python train.py --n_layer=13 --d_model=160 --n_experts=24 --experts_per_token=2 --d_expert=80 --d_shared_expert=0 --activation="swiglu" --moe_layers=[0, 1, 2, 3, 4, 5, 6, 7, 8, 9, 10, 11, 12] --router_score="sigmoid" --normalize_top_k=true --routed_scale=1.0 --balance_loss=0.000205 --balance_bias=true --router_cosine_scale=10.0 --init_std_router=0.014 --lr_router=0.00202 --vocab_size=8192 --norm="layernorm" --norm_eps=1e-05 --tie_embeddings=false --optimizer="soap_variant" --lr=0.00613 --beta1=0.95 --beta2=0.95 --grad_clip=1.0 --batch_tokens=65536 --seq_len=512 --train_tokens=251400000 --steps=3837 --dataset="wikipedia_en"
Below are experts of layer 4 (counted from 0) of a mixture-of-experts language model. Rows are named gate (a neuron's input weights, with its number), up (a neuron's input weights, with its number), down (a neuron's output weights, with its number) and show model dimensions 80-159. Each number is 500 + 25 x the weight over its row's rms, rounded and kept within 0 to 999. Numbers have three digits each.
Before each expert's rows: "raises" lists some tokens whose logits its average output raises strongly, later layers aside; "mostly gets" lists some tokens that are sent to it at least half of the time. This comes from a sample of Wikipedia text that the model never trained on.

# expert 14
raises: "4", "3", "8", "6", "5", "9"
mostly gets: "′", "9", "1", "2", " £"
gate0:509530462452511536508479483473503517482515511520481511564565472535484456443471471535482508489528500496501488479561488501530527504512468509509519479467505486533523466493507483507550498430497472458504482527473533521527496511475513528509482493
up0:498517533527505461541458475437506478506519511496512523474494521500446508547477477539517496500459503500512543513488540453501520523470463501529496483494509528501499503513511509477477495508483524529446487476494494455507499533511502446519510494
down0:490538467511485554504487498502467511512485490502512512546503509508538523481498481522485491486493513542506482491520473514503501502467522509494499496567461482503509486485514479485490499533535515476511472491488490508549523467484509511484508527
gate1:454484506472518420488521502492495463526448508529528504484516487500521464496539519504497487501517461511502527526496527485527502532495512497516462531475490451534523515507504518458517489499517483529549533475500531443542527505541528492471528454
up1:515479458541502533492504469477468509505522472529517510502508479508481516503477526484463486527483499449460475516462478513504531472526467535477538497526490529489493505493499509538475540497495526496513465497489455503444491456502503527499519524
down1:559445508451496491515475493465494505481532536493547558486507500510541513512529486509483528484490545525475495484437540514516492518533495507478484506492467491516514464488491504519540514500492476503512529461546493487484511471486525434550511524
gate2:515515504513522516511509510445522503506511529503519489508529476443483465509518495457488493519473517505480523487496462531536492514502510507504512477505515472529498493494519493530537514450484490497493509503445507450442491537474493470522509483
up2:442497496509472470542438517478510484451494471491534494513470493473482506522504484542506503522477541482497473497483515481502465512506514481521469505496510534535525500541510551495498518539485472465468490445494534528498519497490516537554502467
down2:469498493479510500508521495456487476488486460531466464505526472463487516537503526513513513490488482516511492523515451509451496547463490520511527461529487470500514537511524513456471496508519500522470477471537525462507552516510491494457496477

# expert 3
raises: "org", "com", "\n", "2"
mostly gets: ").", "\".", ".\"", ".", " "
gate0:458484511509500508508497515496520517500457493480482538469517498538497483488509479520475519512513516495500479467488526480530466516501483523470479423478513471484499519480518474506517478504515545520520464521491497532486498502475507527516501472
up0:501498477504485507516490460495553531516514526537505509537510514474512511502452517528520522444500490493538495436485534534492487489486514547438508469481495452496459538490545480478525514530514522525509504493462510482521504482524457485514504483
down0:527506502494472503541492498495505500516490483512484510492497503533450512507453503509491540448491497446524520502503509468486477524484461498457489525532457478516461527467518531510471516481495513508513504497524518492522499489510495502532486496
gate1:512539487498529512501514449513522459452495522489495510496516502477470484522500487527483516502526443460475483493503513469508477531479534514491513533548506473530516523436527495492513512487522481516532521500503491500525526479498497556501532505
up1:538528497500455527489533506516491523551513496510510487480445563500511540520516500506468512517543482492484480506502496516503488522511520484507444506536537503505485522485478522490488523468489490498507490522452543463489492470506476512535521481
down1:502474469464469501458483500529541536538481465490534484495518498527503545520490498533504511522497521504468505506525476490495532506528482463562521490485498475471500506479487512531531504513449510532469564523523501493508493520562485535447501493
gate2:512516483511503500517485472510484490486490527542501539491474481492499514494455475539499470510507467449525522463453535487529473537475495513449476491512499526521503491506529480503523505464490518492476470525478486480518496560481554522527539506
up2:503540447500496531570537483479490526461501502482501509489487528495487512538460505553482438513544456508448513486463519483512473451545498500449476553484467528501519500509512470499509515499467516495488491508503469476522474505515546493521495509
down2:479458507506539468477533509508468479474521494475500493501479442523479468517474525491506486477493490514466479469513478482565517490514522469446505539516563498502558505507514508511509473511474560512483540500492527495474502538469501462465464514

# expert 19
raises: "bb", "dge", "mb", "pp", "nning", "pper"
mostly gets: " E", " O", " U", " Le", " Sa", " No"
gate0:522478477493517468473482507512481540523526517497500497498536498495511517505503503469525510492515471500501523454489500477503497503526540465467513522519498546517464485482535494508498531536532515532521524513524544515486485522552503534553521485
up0:517483479542516477561485522507483537512509497497513505525490519487522499529504462461487483470515487495482500492523498571501503512466487451486522509491491490483471522529523447478469527479565504455504497471519523510512527462464486528557559499
down0:480507557453497488497499506517505502481529494469462489491431483543492511519513518458555504484522460488484521489513490514476541486504536475513484510521524533562502482469534482483515511529520505465488500470533503518467535498540494478483527491
gate1:530522515527474489550546476535462490485496498465519515517500490507485509505474523516476514520508512497512500511533465510516507485482525493482500479470480492461467511488526517501565506487536489473474466530488528465517452453462492488502501468
up1:536479477482500480508490510449470486485476497520470496473478490515447498533488461559509473498515487520515504504494438475480527530470517547530512487476473508480448509497475490482484522511477484543498487438489525431470473495490469467506518520
down1:496519496459472502484528468543524520500557473471499489483475467476499519505545520493493547451510501501467501490496482530507459517481477471466457517502500471460486530474460483491552529499506502506527486475495470521555519519540483490487471514
gate2:466540524479520504518458472462538482463500529481543495478496512474518477502471515446482486473480459489484494514509477512506497486476439506526505504503489459506475487430437494497495522489519558470534517482477500520518467501497544518490531487
up2:505465459505486510503502533530447521477485446479519562490521530512481526482462489495559499488493506513468563492494506474509494506509494483527476543505549543504548545482517517485514475472487500539468455478524479479484543496506499496484492509
down2:517460479490500457470525515501541471510486518486512480530530543536514505494524496529501495519481488510501548463492506481565503513519504506522512469536446529474546553562525521482518519509503511530532505467479505488515544492504531499487434516

# expert 4
raises: "ick", "ies", "ig", "ie", "itch", "ella"
mostly gets: " W", " C", " G", " p", " K", " R"
gate0:512487486507503519464454508532500520526491508548525491494477513538473521527472536505516517453526522514484494490473491450516495503484498525498534474457494510491508504525519520554514481513488505471467528487514513484496538472519463528481491534
up0:480483530507459495477459538546515442468550490476546513469465478519469504508480546479550473484535503502522497488524504501483484481523490524525506541483479546487496508509474527515519498524478511449492466499513489539496504448506539496469534478
down0:486538485480513498494467514473499508503524512491473483568470466511482485509503471485454445508547502494490548507490537463511480485494515504521573493516548492502476509531467518550470497535492509451463495505543500518475478515455518461489563512
gate1:498489507499517501519480478517489453487481538524471486531515481483520419484489509529524530523513474522486475488492461494513512492494450534519511498524480514502484505515538519497492483525527491531476481532529564483463468480522514456508511541
up1:477485469507498457534517488503509514459455506487438497521521463534471449510494504478542446505527566520504481476501508495502499475480466491484460499455509518487463501468527473475496528513540518501524469528503516475481510498500461435536553497
down1:479481532525484505523526501512550463536512510537536511515491500504516459504443540499468534492502487494496500558482480487505458535509504504440531464480516457508539533487493531488507479535521513491540477522517515486456531459510522523530514468
gate2:472491555487507468507503468529489531531473483499548517475529522498520507501490508518519523503501526497560532487522417469521548518477511491531472477479487502523463468507505494462499476458433479443500539528501480481510534497510485532535499479
up2:489531514530482503490523493517526496545504443496501517479504479528506525513494536508520488520489508484516509478482473458475501541531510513554472511490492518491447470525525561462511476486450532467450484485489483501525541493538509476523530454
down2:512497517506490508520524473519501526505550505482480511527521520471533475487499487500483471528495552482518499529496491531480471488460518471511507459528480520525462496518516505477505506521488457490457492482537473485498492461506555516502479478

# expert 6
raises: "1", "2", "0", "4", "3", "”"
mostly gets: " −", " —", " +", " $", " Candidate", "–"
gate0:493553512471509475490513492523470502484532526532460504481561466572532555457514463537524499496480509495491509518476480477532487473526520498481491505525477485555485483485476471471520522526464476533496490523516494501532467500467498498520553498
up0:493562529514515484529505480522491478508515520451499494479533435575490517493469497485509501490483502482482492504475452476505478505505534453524477468514510470519468553488492518467510535518495493482506494520487513473552504497502501470528568488
down0:470489465490475509452531507530524502505476516507493534480498497488527451497485516507492480497473531528482459512512558518490514500475547493473546511548494498505477513502489513493505510500458510549530490509525524504513453496484499465524530480
gate1:493457470479516478475483493521473488489522457581529467529467506468492543515490460547514461503542489495488500514513503462501508489527503519491518513464490469509484462490507485475509494524513496512488504482554540561486496503539509510504470480
up1:497508536501475512470489511492484483492561532453464534478515514489482535518473516495446470484461448496511542509468492493523472500497494529548461519550496486491536543485496514522491487455503487467522511448492520505462514503469491519509469480
down1:497494476488509483472491483494495521482502531466475521490507450535479562476488472470504508509459476530501516504504491518514501447518513535531494481489456467503498475518515477487540517545499450486489503516477495522466500460555529507534510524
gate2:503485493500510516537523499478471503503483487494446493464522498514489468494520483483459501493481476506523495479507519452529487511493484551514512480457498495459493481495509518502501488481514512550525468457468519487570519513477507492517450459
up2:500499461483470512505529504501498526486486462478478468492512476466499470467462505491517481508494474477539559505495521588483525495514510511494537546514469494508476523450463467500493476479469523454510476506482516498490529485548521479513503558
down2:530519470494522492530521583510504491483496478472536563501516519468561508485505492495557501485509453501484477541533502513495506472487530504494504507503504487488491492550512513508529497408527489531500462487514490501485510517522518456492525507

# expert 8
raises: " |", " ", ";", "–"
mostly gets: " years", " century", " Germany", " year", " days", " months"
gate0:512523483512478498508509521469512490535492466492483491496446469500501456486497512489517498477481505524499467490565543473516546474501513489540486531469491448487527527463520543519507551481501488518523557492496485522499517522466491491478483524
up0:514487503497510498506435470518499527448457514503517523468544500488498445522492476511534474513497483494528522485476505487501489556509483484500460508558534529477529447466523502550508493512513530513513515512525513506508474515488525516536518516
down0:505469491468530499474496529510510505511499558495518509470488481506501519488503491514452480521485507490517509474435503478538524487518499527503504485465560463465503484515516513474515514532540506492536543517482514485538520526501463454538489485
gate1:533455507466534491551486434511471508506491488512543466478479456551481493496487507488442482517423475499489506511478502506505516507504521518484501501498468474510555491481515508516480473492545517421476523478505528492551496466512507517504483488
up1:467450493472557480522520495483484504493471485517534467531514488527514478501468496494474509497496523487502512480507527499495499514493452558524530478503493511504473505498492512519464483473496523492505509525538533463515495510517483490503480486
down1:500484484497537489534515489455520484468489447471481502519508475489471467482481503551525480493511492503499485496530467527463548487493483521533499482497480523491463483497506501451503494540427508526474494480491533463499491548480509550449484494
gate2:511484513504534444573486508501513503479553464475518511465483475478508496519544499465490446506501461529505492528506491538512489465525521478493502501530534461507496494449519514469528513491522488473532466519514491491537502466496464490498507492
up2:517507432487495519480508539529504494528522482456514488510515499511523554531501513512441553512563510494511508514516541490489508527468512528493483530494475506516488512466496451521506518498533506498509546490460499507508493505495580510533523502
down2:499543489490508527479514515566537437479500495510462499480491539506525458524536544506486492509548517491514492471464498494525490437535547523501519498493497508482529479477519503508504510475504491490511460485460521531493529493498487501472518528

# expert 17
raises: "0", "1", "2", "9", "7", "."
mostly gets: " four", " two", " three", " five", " six", " seven"
gate0:488544553515476499489520536509431516508464511554489467501504480532507501461545540520499517496513529503497489535498479496504484553473481515531491541481504508496497487479522528537491493500446468569518493476486517553531492512513504501504496505
up0:525446466498488508491512465497522469491519524491522511487501515503518479512459516485584474536507565498538503485540506472489518483502499521455459485537477508473482517499484480497497502501524541467464501507471488471488476490508511474525516486
down0:541501453499495516501455530455496525512517554524502490502474469506542528497497464526457520494503543494483523492498466473494521499501500527538480538505484477496514511445492506486505550469532512493491507510484538514512528509536531524501512514
gate1:486532506542486482566458522503464456462512511513497496501501493535510459501440532493498540509465495505494518508539494519509470476515503487514519539475492511445498504473499487521475515486515496472496527520503520504512475482473482484548525477
up1:489459472495507474445513505469547536553493484503477509477493509473513534463531483471522478517541493486520494451465497485506517502489476504519478489523505505562488503494517492451487511503469529496506452479508479492535493521497477499442515526
down1:483478488502516456476475518506468483536449531492483486534467479487473521489519489510558520489567484517510448512484509473547474493530512497480496525474468502499507506536477505532479492470506517497493489495473479524513508522508543496470521527
gate2:529515522547532502480511494479481506510525491469493530486507483525508477504481524537480489528482529505471529501524483500521542512506451501515527503509474558523503514560496481499548491488459487552562449510497493491521484556497461511449523448
up2:490507515524482489481475530499577505498448498532522483494507507470490502506479487495517505518491497481503501526481542473509506474469520534479506538511513453458525523524509516498510538483503466464490499490534523497513488512518506505529547529
down2:522517481519487480558486552513500493491481500473460507483496530554490482529519536537484499532511466478506501516525512510527441512451499523498506505491483484535497462460530469523508466511483486474493504449468483491453515489544502502493483538